Weights of a small mixture-of-experts language model, trained from scratch on English Wikipedia: vocabulary 13407, a sigmoid router.
Below are experts of layer 4 (counted from 0) of a mixture-of-experts language model. Rows are named router (the router's row for the expert), gate (a neuron's input weights, with its number), up (a neuron's input weights, with its number) and show model dimensions 0-111. Each number is 500 + 40 x the weight over its row's rms, rounded and kept within 0 to 999. Numbers have three digits each.
After each expert's rows: "comes after" lists some tokens at least twice as common just before its tokens as in all text. This comes from a sample of Wikipedia text that the model never trained on. Tokens count by the router's weight.

# expert 104
router:487476474436445489509520520456484504569467561465510592463456479427559469545502494504493514457483450565490564420489491516494544509546523496497521513471502477527478505453456436473511442547523456533504605495457494471455432498410561538523584437444550494462472477488488474530422522444580497508554460441549528474454446486463545450485528501478
gate1:502518502492413495550503483464489483525508541535538453430448544474569545570538478522584508504534483466452455490517469528493476489541500547387473536520543517550438478502460426453553537465482498521458545519451466518421433550446501489512529421486481461491482494443551476543474469484508506514589520444534493470497501498453525486435560486501
up1:440575545481531552430502475538544480509553514527497568560477437502462488476488508498420538476572595469540490455473510538558548441452463451505538477492574533459492595532505509504424500487515536480538420532509520549455550512474446476484470462514417503496504571546465537429544545472498514476475448532458443594475454511472490525558517483520
gate2:494526565498441522533499516464431516553455517438505491552529506497460505511477523570524477474492429525440481524486455564465512537530491456494501540457512472516491485473513506471517444485525420615499545480497552549437514479439483481501444433432557490468518495519422494549486517528517534451515482450528582490467513534526503485505501535509
up2:538461477447539518491528496498464480461489481533474530549471534511577501524482477436451539485478547538497533547460488428460531390473480541528456441515472532506488477573434524455510481459514587456514543483543516372526528567492453507470455493545483528508518548496609488519527518470465503538407492498543485529555494492473505504463508504446
gate3:410501461366539447457460477519495535506508498512543517466458578485503512504418519483435541487592514532470464496476462529465484486487491497466521489438494455569527484489432417474521473498535537495519455510513527527497443543547498517506513463463510501515517453514480495497526562545515532488534591458554542443505452459419535520454564513506
up3:567514495579540496512529474501581468557533504492514512509524536503483490545508468458530444451472516471503444572558515536508446463438529545503481453432528493493473486482532445535455580590487514519482534555529582505489436528461445492414535533548469553525523449496508507488465549557507496521513501537446480514537551500548549599507448550521
comes after: " K", "k", "ak", " C", "K", "g"

# expert 26
router:538487511459446511479522574458518491503546534531553537454441485458559463521520461550459509447460469587502556463462498462547569488551492514547549452482536496524443533456459421491537468557545491455524566539454565483527451545504519532487564447472519502504444510513437415494436536473518481539503453505479537484452470579449510491487539468487
gate1:486554394576390505474533516452492469422412524560459494431530524500536538518563500459474492510447488457509586532491541449571479460498515534522538434483534497513522519532522547504373532481437506483567538515447430544515505551519520508470501541414496535495487507394521523551431470480466446535534490472501521460515530448557515528527478480497
up1:443498471547507515457500518557414464557468520515507489545473505543519473525565537478517486511483544496563484520548495405523498455437484455515424449486513517588486476522553612541486473472484443503543521525441470502500494437440531600486518553471520505556462549499478483536527503522527513458443496457426548587497434481540502475493532517528
gate2:405463572502447528554513507535540477488527453547552509578439513476557444513549521476599471467418451555462519511467383545524419534486483459515528525417575425522487486511461533486519473558527531454558514449455457487490410500555526522471524529494512568516573502435537429557457531532489483538478469519510501566537398494513502437473555482464
up2:526541529430565476504472455551594464483511461485534532506479454489522509541600486498526542563526572488443544511539499496457517466476546472534563508457524466556503484497490495495468545508544543462519471605525415470517488494543472472526493544500480517559494521527509449594504465541517480485452550518480453454513530471535557489466534468470
gate3:461518539463537501551437494496539465489539481489475508554546521494495539483514422516476524574470473526454538462508434505529429485521468487542552502573555534467463451439488509507509488573531443487510601515487503490563496470538503498476547530474519589496500443504446532468510410483462444472439582495528569512552482511479628513511491499554
up3:530484565488505507506526527496507481544583489499444447473457545543484487471494466440451550461500462518514521456524436499531487481430486503432546494519503540517483524531408492534417480502551430490453483433418451478526501469452505437496564532568506516503487457591509526480468495438535504488472460510445494504477455439521510516472491403582
comes after: " | ", "| ", " ", " (", "1", "/"

# expert 82
router:504464491378502512490509552436505489518497544500521543450460512422551503501568483518479524464421448564534522515474509470498535544532520497511558465468495524451467531517454479502496521558550480464495583579480524543539391511424551503521512415475494477493404453451490453525464555457525543559525481474465544498469503485417496503525504485520
gate1:507483445442526452552454572493526464515490514455487532476468464454422505516468518475512400547482501478524525499555471462472553523431522479543550470467486418466483467525412484481528519512543489441511511437497505421558474486541578464530508511497506492498456542447488472467503519457612437423529490539525590497478530430523536550479556584455
up1:475508463551513504445561465600468522502508468517484482460482528564514506476499519525446538525559460553496459557464549577550434486485488528527421540494485527570480521471588506481514485468501504525542494497500564520427485528484454549466481490548510574513520457535526555457497501501508518595435505509517456548529513535465464530538477516495
gate2:483503491454522518519537520545537461514472538608513490464455496471589535574512497548437469551463529466507538520539500497514473467543531467556534489491505440534514547465447492488510525550503443535497504535509525483521521477477534541440488512468478558483415460436541461432515539491501512529601496448460573511499438453558551480503508450564
up2:480478546436479482536508496486526488469504468482483506490438545560466474492511482507533518452502557537434438526438450402448511511457576544453446577520518498443492446593485561594518498436510488507487479530473528479513553522508533505549516529509540456495573514542481442458451523535504493561503413478559470477528466527436525465516481481514
gate3:595451497474496491545540437503549497555383472517503478503450501455467519446508455464470514506465509538538445444500531507523474524390547508478533522505496524530480510579509496521521504516537499552530496477488457502523475530503520530545405491520518513490480478543481503516596464484487570483505564420531623498444480504509418542515577589539
up3:578463461558458514517437481492503482484414461515498488532481500536456463521439518504534539547461460477498488539502528484555483515475475512500520578492513539525517496487526465532513484504543463602507518518540455531508484475459470438495409445526505497522494541544492525525531418591517486456447521484479570472523448541516411484452611458580
comes after: "2", "1", "–", " (age ", " (aged ", "| "

# expert 24
router:541467499452436473454537572413535486480547534489552527479431479461548462562535478564463456440450493555508544481517488485569575451580476535536560450488529437521426446453479457520547458597525465526499557552501523473549464546487491553501577443453557510494406524498456440485457549475531485504520488495431542524484497552434534487484507474476
gate1:577524514520521495492451485500492515476447501477576452503457475486532455532476481446530515562456540466556445472498555519492508552507482517486539444603606452469458444559412421495473528493480466496565541517495540461445481512480524487447510495494547558442515553464515573525509542506496560485492575573538476507545442521489452482481493569505
up1:427425531524550445526435454520509564486516479455527490508494492516442563550535465492488592466463474506549470458596440508507519644501549461438504449545527466491489497518411488495502464500535437540560454540534491520543460529489463480476513471546497473537470490512498524471507557511539513465479533563489458491524400592521533510421463446482
gate2:531515465452508437493424510428489492495514541444509505520511490475512575530478510463541525472446494534464579534527482521512507458474565515494523459500545490481512553540513450473512449523464513567503545484511535495482461489483507602541496416507453499476476590551440560484442565486485460529468450518514514481552490447502537467613478523492
up2:592505469405491476530476451469445513459563476489507499534486490585474574479476460462531551539475455534561511455556500497529536455528554514536472469519567523504518545547515560524559437471444551548500512494497522489518518507537513493560546489515520536469462575507446501474521531502440451538503480522448462425526541522502446474555433536536
gate3:506536537487530457441532562467511495537535508476463490518478511440518484496516511462395532509507503501443501507521502453578543450537480499482566502427485485526529525484515560533501553562462558558457489549560525466544506584495487546428553525430470493496504569569526501490481484398571521510529505443543575483539525526496456488520467461494
up3:536518525579527459544424522505570517445571397487480529536529520484527555494498470486483483500540512542489442545517515501522501517532502506458460496541535513457533501491508476506531482446493494536549456531570495473510527581479515531486498503465469558573579430532547452500435457547534554487472503448472550460596424502486514525534501541546
comes after: ".", " | ", ",", "1", "7", "5"

# expert 87
router:592526440443498452507565573480497477468520491548515520472395507464582455528535445567458502501472438479569526497456476503493478449534474522574560513451522522463440452495502472520537483486494454482492592476451522480497502528465510502528492461485541547480432485545406419488442531521500458538530503500527514463448442529430506470470563464456
gate1:554512522457500498484459517527508468459486467541507492495510491478472502479470435459464502446441440522470442488516494491518512443499461383531583442482478481435439548493555426492555511518529514468481424500431447536508485556462471501483519502501492537531466476541490545501496490524499509463535531450533498606543500465463428468475419582502
up1:589471483503530514452489557498490490542407610573479509530480525414483514534498401544487531480422433521413429468501513486440573525517471415508526457505483498483448471487524434460561559506496491470572487448456483539432458537505528505565506457495487453495482450543521540543551488543530495491495459498480481535534479488503494460567437524430
gate2:527504444536531500486493556518480469420481511531528469440555518429583519509545524534441429463539528448571460433567512507502428461528562444512488500460549523535547568495494441524447499483549542510514467529478567498541462527448514558500513571545490524535574510456504537522506524566532454432480538523476490476417535564559426468445477494475
up2:531508428526560515521479532510511485430497513534515479419564495458565511526502506531426421505527529451544477432575482530532432478520541464515472562454494475492509558509482446556482525479539529501473518534472550517517417498475504553515492559530480523528546540473490512484495500541587446429474543512452493497421525560541440415462497492465
gate3:459509468461478512483574480505528528455564481477575487492475558526497489462519523461482513470459499494553499530496541511518557441516519562478413529519518538490548544496485453383536514458586419501527556520476526477550539502465468452458507523500439495487487448476501555480513493525488539474549539544524457516569477521499447538555491519486
up3:507495556545515520530416528510516532551492536485506529466495516487475458564489499493576503550468531515463466454484441514472440520438502509514621520435461502517445535534485567540538517511450478497505435457562460512479487438540500469565520479420495520484473501494479475450476481431543472563458476503440548476491509471527536442474475514481
comes after: " |", ".", " |  |", "==", ")", " =="

# expert 93
router:551498497478476500450536584429572502471496591463517468434451442500608464504524472546509521479456511610469561463491461431567513521511459515531576450530495480503490504483500451489500479530461503518523547508424555477553444559513531495457544467501506493514443556506425422504471516493544439474490449498510523537480514526503533426515522447509
gate1:481444518515510536538475498470468461474521576502501496521534484568516511481530546594486513533525479424526463552505480513516587554465390488532553464578485461456479502423534527510462498503545537501543509513478534388519533492503542442440477506464395453502508547521474489494462441428507424556560489508519574570519502422492491472489561463505
up1:488508480492555526455498505463539494542479508470474497521436470608486478584492461474557522464577570572460551543512505473551477462468488472512513487539496508540518427508513492447511519468518535519495507522588480443486469489554494531555445558445486524510577539476532528419475478485512453516537489550561531554487514533515498499525541543482
gate2:447394544493457429467546551496514486482529428397499499504474451456544448513521466512519484537507520473482467510484440510466533457433534407542481491470544437470495483513564488546491527448457472461497527469475506476520477514569487563518558496458426571468517505510495533438429508545584514514535470522479493523491540492458493460463542497504
up2:551533436453463523565510511489433527480499526508498474471565546450487592557554489447513482500523484493441471501556435544520525499541476499512503529483548450486600419508503506490527509502509499501504478525521512502406544473499435542470495543546500512565504453461474466504471522459435435483499484531528440592463413475575463553496516470530
gate3:522478503418554493555476546504532405508436532477511538509484544519478522438527531507574465492493403516444502495591519481632479448479521590564483521464439585516493481521461525500486520477496519488537514446440466484473549559439510470511546438454473499555514543484483452465457486492567484491508519412498565497518455532502523494482521544493
up3:501492459540381532474502480597507535531530449534535495502465544590515439549545559469518530510467514436549485474478503491480576501507487407448482507521591483481510484533512470467443492530481586523586421507529476504568471478531512507427475431511486513441524468477529602529512511510495480499442460480477487565500454522439444515473562518468
comes after: " D", " d", "D", "d", " | ", " de"

# expert 2
router:510446487488438525532466501449551516499538509513522571459482509451549500508537474569447496514499439553542457468506522458495548514488479512520548462479514473510447501465460480504546508532484458442532513550510576549509460511459517529508527415494467492546427468549472455496423497451498520550496493492545577551499477549388499520418569482455
gate1:559507521526533447573435440505505511484534540480485527494463502485498503512497534561522405573589471482596460531485501519551529469464550458471513453496444484498470451534503493510535536512502595534502505500512555517528500468531470500462459483510513538484513549535427458528469521377497487449521527510471508420533521526482456538436523478529
up1:563534489519509431522552468468437500533529564508483485409427452423477463500453521519592495510413487495414492518510513509420484484529449519452485537464510478465513496479475469471555480554482519445512489483474487432427521466482499577475492448563599475491572579547550432436486574507447460577494521540542454465543528499473452476516492466483
gate2:535489470439504577483535489470462482534470486546459516547525470466444460537506490560489433436442514551538472456510494524519539473446470467486477587429446477477544430522527486464509455526415420536517505502512511475465450505517596569479519445496544548518456505525519531431540450538562466462449448484561537518528495468527487520452514509520
up2:523517556539411480523507488501512484507509504496462502488459482510421502562541500520508521474461516491465435459412387478454516426489471414465541493544468490541486535560494608525517519526472541450511493447555442439497515464561489553481523530510526440545439488505497506497498528473473498456522561507534530400490493468501497486430490502514
gate3:526460547474434491477530500552492496561481524514508486436445478512512452533429520553594565497506502591527475471549542492474479512527483517506517497576543578542467478496475479548520568559436473470524499480452523514502554516550530510515453510529402488481557485553548480502491481474505515482541515466502606514447530480484548507498531549527
up3:469461537544474475448482515503530567460486552551527497509474493558535452490445486535496471540465514543635486426522525517534512436504549491456524510610523525530498490552493500528495575470496472433577540426430453418539544487527549447561480440493480539511547477509501441432505474524432478480491499534516501539436449502466511495493573533482
comes after: "0", "3", "1", "4", "6", "2"

# expert 101
router:470438534466464477517571569408482516523564586476535473442437506479578503538509499592494472486540491552476531468470515472527577474508524485566478479503491445517469507443482468490466418541534495512510534484507496484510459597451548517471517490450500496531441524504481428531486498436529489531589462440540544488484501466482504487542511488457
gate0:472521483435462476441528566501476442521540512468602487485452453557480441506509476530497494508553487504537483512536438482493490493486498540497448480449591585498500471442505504484442537470503428531500590515518498548516532485466480479473527460558452539491469470418451516530499475486447585549526461512538512502462466465586541495466521498547
up0:507556450614521489541449394499474511481511440595485490546492498410512480459519458488438513473485558503475443473461527529568492520485479433499528559528538484426531585505469536492507505557523506470423500522510536469482454498509513544493562442525481463513518532535537472478523560480497502522508468501514447503529544543487432504483460500471
gate1:491497523445472551532496553506442498540513582501540448502482508546498585474511531547479479513491554488496476474547533455450478479493526410562550478520507462515580530471497518554515497572523449477480530528549545530527438543518491586513443581441545509540466512517531449581499513480456461481506503465509566484553531451495461473490540506450
up1:452498410447457542544443516476504472552505543551480469461444508528477561520504500513564433467491527452542515478543520481535505475503532491575542564485513509515558455521491478528534486511486497479531518534515545455565497497515550513401397505458510404463499458459503496555479561463477531476524491465493520465478500445509507477551490519427
gate2:467564453515456469482493511439533476542530532494588436539430461538526499522461583534465561516526475579408470554530573545554553450446429514552499447451437535464514472482519518528586506528513496517585474436482547465482510487543438466497501517456539477560456522511500519452527512529531521557405505466529508485553463510501492509497502475500
up2:489498488423576497527519496500465482529486473456458546543484512510528523526452507478488522557551486524602486433518537501465442425513512519457471492529459512516494472499506567496503531537511467499476488512488478492449486494358554460580538472512514474455527497446494464504476499484541417519516528427527516467550472413450556516501551507414
comes after: " N", "n", " n", "a", "N", "1"

# expert 48
router:514514499391469515449479550495521493578524534487561524441461541489590469573531483513518474469491450550437550480513516519495567459546521528605551405510458480487468530469454434517550448599498500479486548518457549504558432528454535523496525466473567500469504522548461424550477471490534466484510495467495534506457485530496522493524500492518
gate0:516539498487447527434494525475511443527521520542581449530481505512487516549516428466518531461497446537511484473542471544483534525516518603526507556486471542493466448463483465466439502560454496435572506503505543491525483467516498569559524515552534465510571444543589476485544514462457452509513517512496474438530516596475507581466579529494
up0:508541468480454570421514523462450440519476505497575434479466515539520490506484478553493513533517453464465503532482498544471501408512505592479454473551464449494505465420451431492538516503483534463500492473502524516503497556441535547585493507516468458495496519440631492487511524477502524516528427463436514410425548522521430491481508515556
gate1:554549544500503469463542531496604499456504451513509546470470533504499491450475501531559489572490473483527481490534604486481496504454471597576496467453535474404498451508483576520506517558532497502470518495535561437511477515540535569496461515463468492473528562505556498510572496429528469482533483432496513465480467472442427522535557513535
up1:481531609584439435499577534505550563486511472504441470507529503483558450450453483471552525550503503506545596481477489398441467475429481507537535496529543504487410508534543524498474529479533502479528457481479462564505441508519456489561533511506467492520510555532545515466539491532551469512574538522447508557461471532476491473508494479465
gate2:528512506414522523500449486510456492455449607550496456484457453490511512552547566445550502522434509489412485480481555501599460554553491471571505457493455490509548439482499530507470497504532474455497480465453515516614471478471509484442482480528494488516483547464451513449463510428549491547540517495504518418485508436474485489455449479535
up2:456501487479479481517536526512495553505438471494467449440519491490465557414520503417457475531550509520486584594466502525468485510468490565482467486475476455479594483486469504555523503488443568545467489576592525491460509504574488589573489526494518460525463487450590489572492486441490514511533460473483557541518545492447439527496511498488
comes after: " C", " G", " V", "C", " c", "c"

# expert 86
router:586527430457522472471536602463540479502537493481521531426427452442573496552513467556432513467514451526536543492506424473509577491520477508512541481523550510502432448497468410514545507554541483493503577487464605476546500517452484511518535454492472490523471489521417470559472499512562536584519446527505529498426485521448545498527591463488
gate0:462488520459514497517447485464481422469540456540537534430492482509560503487525529470518494523475486470469451480526493503522501506571529477507487457525504548522395509487483432559578539572548451519483476525472509481489509466493564492459497533499522514466503461434520452465476519533505506571502458563472516493443532475449570521554452499491
up0:567539475429511526541488535493546428542526554528497472499552461518474470434557464552450507511513525539529525469504529444495516458505521525459491514427565542453523476538502511489490489434478465471498516606452469433455500481437426509512467500501511459485486537449490508479513450486500473500489544466533471508528491544549481502498568521416
gate1:468499494530575537475524483499544437559474557498564500519436554450484524413466489458506509496483521456497540500498479486508524470515493480521495472500566524553481482477535477535521480490518426538490503456515538536485529494598514506493513522558546517483534500562498539487558505507439543456481483555496563478603480654512514412465531490499
up1:389470612504526469589456528505488439474507500526476474507503518512572469518523464473541548436426465607575563524496522497531571491474502492509557468569486592438524479520551504459520535489514492534510429561497541489516525492497483453469445551505485553480558453503504505516479480474376458485481517514553534500521537498502509503529457511484
gate2:504497502476485473482512510454517417576469489483473503496534481488520462485490479504481523556439503528486509455610490462537543539510520506474545523483427505475514542498454401502500465578529450443527607470496502454471461601515547515515457469474432556596518517586457478472415491568581529493512534566490519483533498532498454516476558525468
up2:531551486474556530537537432495503491531487465480458498476531506575466428480498542495526493565514516498468535480455526557435498548532555522527471512559514529510463452507507525415544498481485518508481519491523543517477524479445460459489474531476488577550539508655529523413565443489519517559532557454539567539476546553498523480424539402483
comes after: " |", ")", "\n", " |  |", "% |", " |  |  |"

# expert 9
router:527542495424443477448562493408500512465551527528545501501441521449537502523565488567482500478452473525511509493500482466505532478608460476527561464486516470481412521503435480559494456546529475523520539548521532505557410529460493504501547378467520562500418490512453470566458544459542519524508527474503539511489459550420534456452489503509
gate1:442470512426440510499473488430458450482480537473486433515483481484435471448528520499474492504510470471604555478558511493550502406534452476509527480492555484486494464507464515485444567543494449507503504552544447497578478480533418557488492531460528485479474535434489510488493522520559587459514561517432623606515485584461482490483449400500
up1:560478513440501480498520544516532510459435447512533475491480430473490509526484505472539498566458431609415519600432480492595512481513442484398478495487506536501466596489545459543437503565532552556505466488523479511482451448558551543541522484519531495486498509491507522486534557441484486454491478512473553541516506520472559457505478510533
gate2:523536505521386529498489451502468485462530572518513512488504506445523453537516540549551484530484544513521474531434516536474429421503537593490569476426535480518445503453465487538502530494562447537466507461558501513496489508481497546471529508509421516564470434457419521547440484542509534448489460487554523550507573480418500435498464509513
up2:493480516596514565527501477499517521494495501515448512493553593515455491527414521445504487554438494504516503497494583477544568515507541538481512566507507497510529548438539528513541431489486497490462469484485472498489472539474531552453497421460480531538456509472510469396496474415546469514462429480533517494510544478376517564525466422460
gate3:506553529531522470494498482464442474558419540535563450509498448506557464497530521470564500486489490547499535537514452468517455591537532511542523472447510504598474375461518463516492467553489529552493431578490544564465488543446528520456525423436471486532455473461573579467453534454502499517511491518517537532471584534451564523497427518499
up3:545539444443492439489487477523487526481548456438457510523448546492484499517504493478513487550438433515533564475482534485429500506377487552491581508465526490500502471514509492408642462491496458531476502494490492485495492571448500466521537424458508513513453530478508525442511464462480520470506493470558515501490446536458523502535531505487
comes after: "1", "2", "7", "6", "5", " ("

# expert 108
router:536499508484471439464464503472510414534567579521577519445462511476622495569492488541469511474528472559455554475510504509525530457505488492618518489515504526454466531455471449460503465568526515434495566504462546494549473572439557504511514474498551548528493541526457374536418485510475465473510513433455513468452452533455520488525490461450
gate1:572445539488463502520564487498522485505608510517515473535464546466526477458493454437437490533437451506505501540488546483546503537483541559551513490507442502543549508480531488495504546539541493473507589455517515450546498547515492510488501479552535508480471520387592408557565540459536516474495492410481505535557529477548459464458548493514
up1:506496515521576528496463472483441472505455498477461521455505448518432510523530512489547548537473523505497517475461471514455445453498542442450483501527520487594450495496518463476558573524447439459460513479456499536461521496529514540528510477514486446524483486474521589504425509571466471535475467504607502469482480490431569441516526504496
gate2:495501507496466497546466496470496473511441512547407527518475560500530402457442486522569472516513617485516511524480475533506533468482465489520515506528451544502521472520479509472440495427557471532471561478493484534462423531488504495503446511449578486533463473536341451467433504585526530441529502473464526483536489532453536455513451485444
up2:471494566470532514502419573568502516563522536461480508462524526394528456486423508552566497502513532469512571538471396580446538445534471479479484508511504480465547449466439431532503574539442512535482438519504461542494494521450554566518537503461538544497507497550478489466431548540535448450507461438431488504476565451486490516498476510456
gate3:511508539521540554453502479494515415514471506568408593543466521452485473579459507475489502507533462531463484473481509476505475468471478510540562542527540488486481581441509510521455484514500456503556537551558593545470542510473447565557484464524568545515470473529411501501475522534516506469507480440469587479493534431452477529430436468450
up3:515511526436522552523529453460523404501578523545411538531552470487477532605528526494534517482567494521478508460529481476468463450538569543514532449490520473500522470513551523537529448491524512474543542515499539475564536480516478527550451501490476473535368487555460524560529480544550543483496490495515534462508526533570481534456456402508
comes after: " M", " V", " L", " F", " E", " N"

# expert 15
router:582521406494523481450557598484549515488518513500520519463433444421567489546545465561436527480514456543529534525505447452503587486509478505514544484517548516514421461502468431500520498554533469494513565503472603489569497511424486523522547421504473503517457493517422462553487511508566518550511446517515519480429484534475543519538593416508
gate1:513529428463437546442491529487451510530542413502480498481540438487539459524585473510464429513455508561490520514582524480547499534391529552506452443516483435513433491530513441513463493496495449478534464574478564484539482477439475540496487447576496485502493506537547504566498531480512555472542480502555497467439476520538524471546567479506
up1:475449506458490495531524447485490507500432524485543485441417471483537584493506493457472547500457559430491544565441567517509513537501519515497561545520527569520472452526480558425476502424533493535496499462534393511578547499445421499424546551490518498462495495478476467546485476468500483497536530543478521497450504520506419544526409490489
gate2:481480483460506417520534491499477540473517434527509553470483435495463527500499551516508522492548537493468509508456416487514477535482424445473430506532505474535490456475490445535434576571539481480521482444342478577524472457468534523415515562466439554524504505528547449554552484553490580421496450513425469442493506536499548510509467476484
up2:508505492479557438506568516492484552529564406541533567480458409494466506539506564491497541531533486483485489541451440505513516561508407482464428483512486442562494509528486470535470539584541447487533467430364491571531483435463540514450526542481429535529489499522525416527538498513516566455496470535428519462477516511483523513522449470516
gate3:520474495470509408526492510468513473486509495434455444463465455510507476487484435495493496495511498544502446511463453458498492488470494539526499466586580523521512582514501496497513481499518462456547504445509491480508558527436491486473566464549478562524479489547552557501442486474451449461501500425502553491554522550507425476519484402571
up3:548442464457476512422491544540539508504539489482456577501487455463449543532577503566473426534521489574506504485513451529504487518542482466494526472521541471470466470490516501446507542480560447510495502519558465511562548500472548477551497559518543504494518546482561537552466511470509471458531522508511475503571576481507499504583480466466
comes after: " |", ")", "\n", " |  |", "% |", " |  |  |"

# expert 6
router:527522458490451546462483543458468500532568563471598553455492475471552472521567492540487489542455474546415516497507525491512518488521479500607569473503507474471473494458440429540495437573529495488492623535491599510546435523431521524516496430464535546548502484582447464520449525491483484471523497463538507498522493530486475464523487507492
gate0:482587541521497492515503530430442507508513526485540522477521481421522541550562476482510480608536405474520494527505453571509500521513514428502559451448530506488490416496441495526487442539502495588499626512519555437486559473463516547485496447536552527476518536520487483515513475515505554466450511504496504482540505504471533488567531533484
up0:566454548442420599548555448478519500504489447535470433467537512530431482474521508565512472481506487560460489467506538465540507474514498517474446553545503491462543525511584495491515568539443583541526445520468523469561523561557559458489509525493511464461449502522476531563446550448383465473470507519494479553473528475527528471500532469526
gate1:546530498475463439505546515465527471521522472455505491471487453494483561503567498434518526580451471544426497460477448481482501496522464482530466498498530560477431414542520470549525514559441548571595536521519554483455489554528486479524492530485576552516484535478514425497371558471508515484477507469455433506503535527493452529546514487516
up1:479476457593502485443520459490472435543428460530483437515501566517519539443434500527412462492474560512543453541452490459494459529501535413485485487567455444550481525483462510510462516451482459495475559493495499489458504469501506466452489494478533494536465519487484467482467469511545536499424509478527548498510582507517546481473566492535
gate2:515524443484486503489525500466434494500469516546558452538522559459495490429470487583462505523478521509519447557471543491490563480521506422530544522541452541453500551423435522444509504482454534488624516440456559543436551527561461450498537463468456529482542521556512494453533500499522498453561481503467568514515504510538452511446513514558
up2:508564484471586526451515557457499498527492519514493541492531552581555471523513509493478556506505420553481475522446516523545583496518467474500480485492481498442515559464509541452512444555472549473529501481453540451440464490524411508501510527476481553464434500527571535398584496474490474484469591436516483464517478478583494520462517421543
comes after: " F", " C", " f", " c", " V", "F"

# expert 36
router:540488503451438505471500562455510499507545532517563564455447496460570464528518459553445497444470464596498558455452501472537555479546497526546557457500520491504462513453455419495526478558507485482523579539469546462553449544508525530494574440468518504515438517521440414496432525469509494531501472491494548482455467565465499483479534484490
gate1:571548501485528515403445481536476444501448449468559504374495484458466477494533484558505512530490442521556487495485454494513455511452391510567481419527468509470521502513504530492542405568539564519493505570564502533503476416479476525463487475538466490450495515527503426553516505466507443498500537434473444512462521514436506497503530523575
up1:433528509491549493435462443443549483508498555559528567549454529518467444471479550490472578487512564430457502569441422598537475439429491467504529406484484486487510419528511543482530474488533447499514547510476506436506500434478470464523504545578555519484526497531537495542551529513529482540477541477520526497455457548526548392525520459563
gate2:505532479517496515473594414466508611459522518504551466435483493422487523567468573506438471454507530520533506460539500459471458508519488511519520460495523495527517488370541501599493448550505508487421484526532497529488437512472508544469476474412533497475562485536481447515499599546532488515572544506589521570517465495528499543528575481515
up2:453435527585530493583563486474561512457534432420527493574469530478483517573455464511492466485550486475515495524518478445518486536513532576529537475546489508443484537535524474487487493494504563533476502430531485527523473513457498559492407505504537440551537541480580489501500551502584466492486430592515482483605465502511502476465488451502
gate3:495529507539434533522552556499470545443506614521512502398511499501535507526519470510524495460554542489516429538439546495498519519440520538537427448545544498506462524534512471499529505529508583481564451451522491611501498488508462483437477464450463531482502574494495527459446518507443420505568490439479526540484508482482539518454560448479
up3:537480466503516540456507533467531512541583565574490485460550495530502444521502544470500551472610549469469398475550538498517563506418494521605441535485552591506515511595542458537507557469580483488504469478489478497528476490476489471405435478512556503512539579546509511514509577522459435480494468519447500532526539525499483504486541521516
comes after: ".", " | ", "0", "; ", "3", "4"

# expert 74
router:542486499452434503478508570460509500515542531513552552453442500462561458514523463555447501444464466597491564450466492467537559497552491521556559455497527483515444508451450422491528463561518474472527572536465558484542455544506537539486569452473514498509446502513444417486435529473507491527503457491492534492457458553458500489481540479491
gate1:499479520438499510491582508434466492531522454511502497516542462479576507528542505438508483408516498521603603436446497466491457456499493543556459476435517487535477439510428508466491485465521519463519518468514443456445449500455460461490492550498539591524540480498518535541503475499531537486461498465542568550529472473552514537454488558497
up1:573490489439491531445420496470505493457544563452555443440550492490519512512514516494534441542519499436573498441501504537542565514485472493498471530533553435578460481495430454536497551546545459437578556473546446464455579481455631515478490493511399601504515526534544539503434521533474498526492490507537509510505518511495560565486522517572
gate2:469524498487511515489506524524502408486545457517509487544518449439485522481464409451519497468463441531488466495516548500490522560490519554518507509554510472601449535443511420504442475567515522552519521571444512467522431446511504442410433402511476486461512534586477490521506482496505500484539527487497539518527494390450525568488564552493
up2:519482454478513512514545471544456493510505465495591505533491514440446433555478542433415479497524469542471466489483598462498461497482497494463505450481505548539522569468491476458506547537491560418552464490455564523422546477473528484485510566495555547554445468538535536500341488459567504521506450453524495457486525459521510484575487511496
gate3:523501478503552497447497492475494436487496475555519494519515531489573483562522486518544447487502535429518465458539515571551475475488543469593471490507598516520512498472487494527435538483563413519585451477540576540635536538495503481494485424474472445518473518450454447516512491561523569553503510583476474498562546486497449544583532496477
up3:419457514487485511545470469485526461578498535523495471509507529456468464526442488518470542526522484424524501544527499607574500545527576516553511499560515500492479482490540544507556497483499538416425469514492438456461444439504535475516486475584452541541556443479565501519480497570472441524510474498443491531502480474465544572485471502549
comes after: " | ", "; ", " ", ") | ", " |  | ", " / "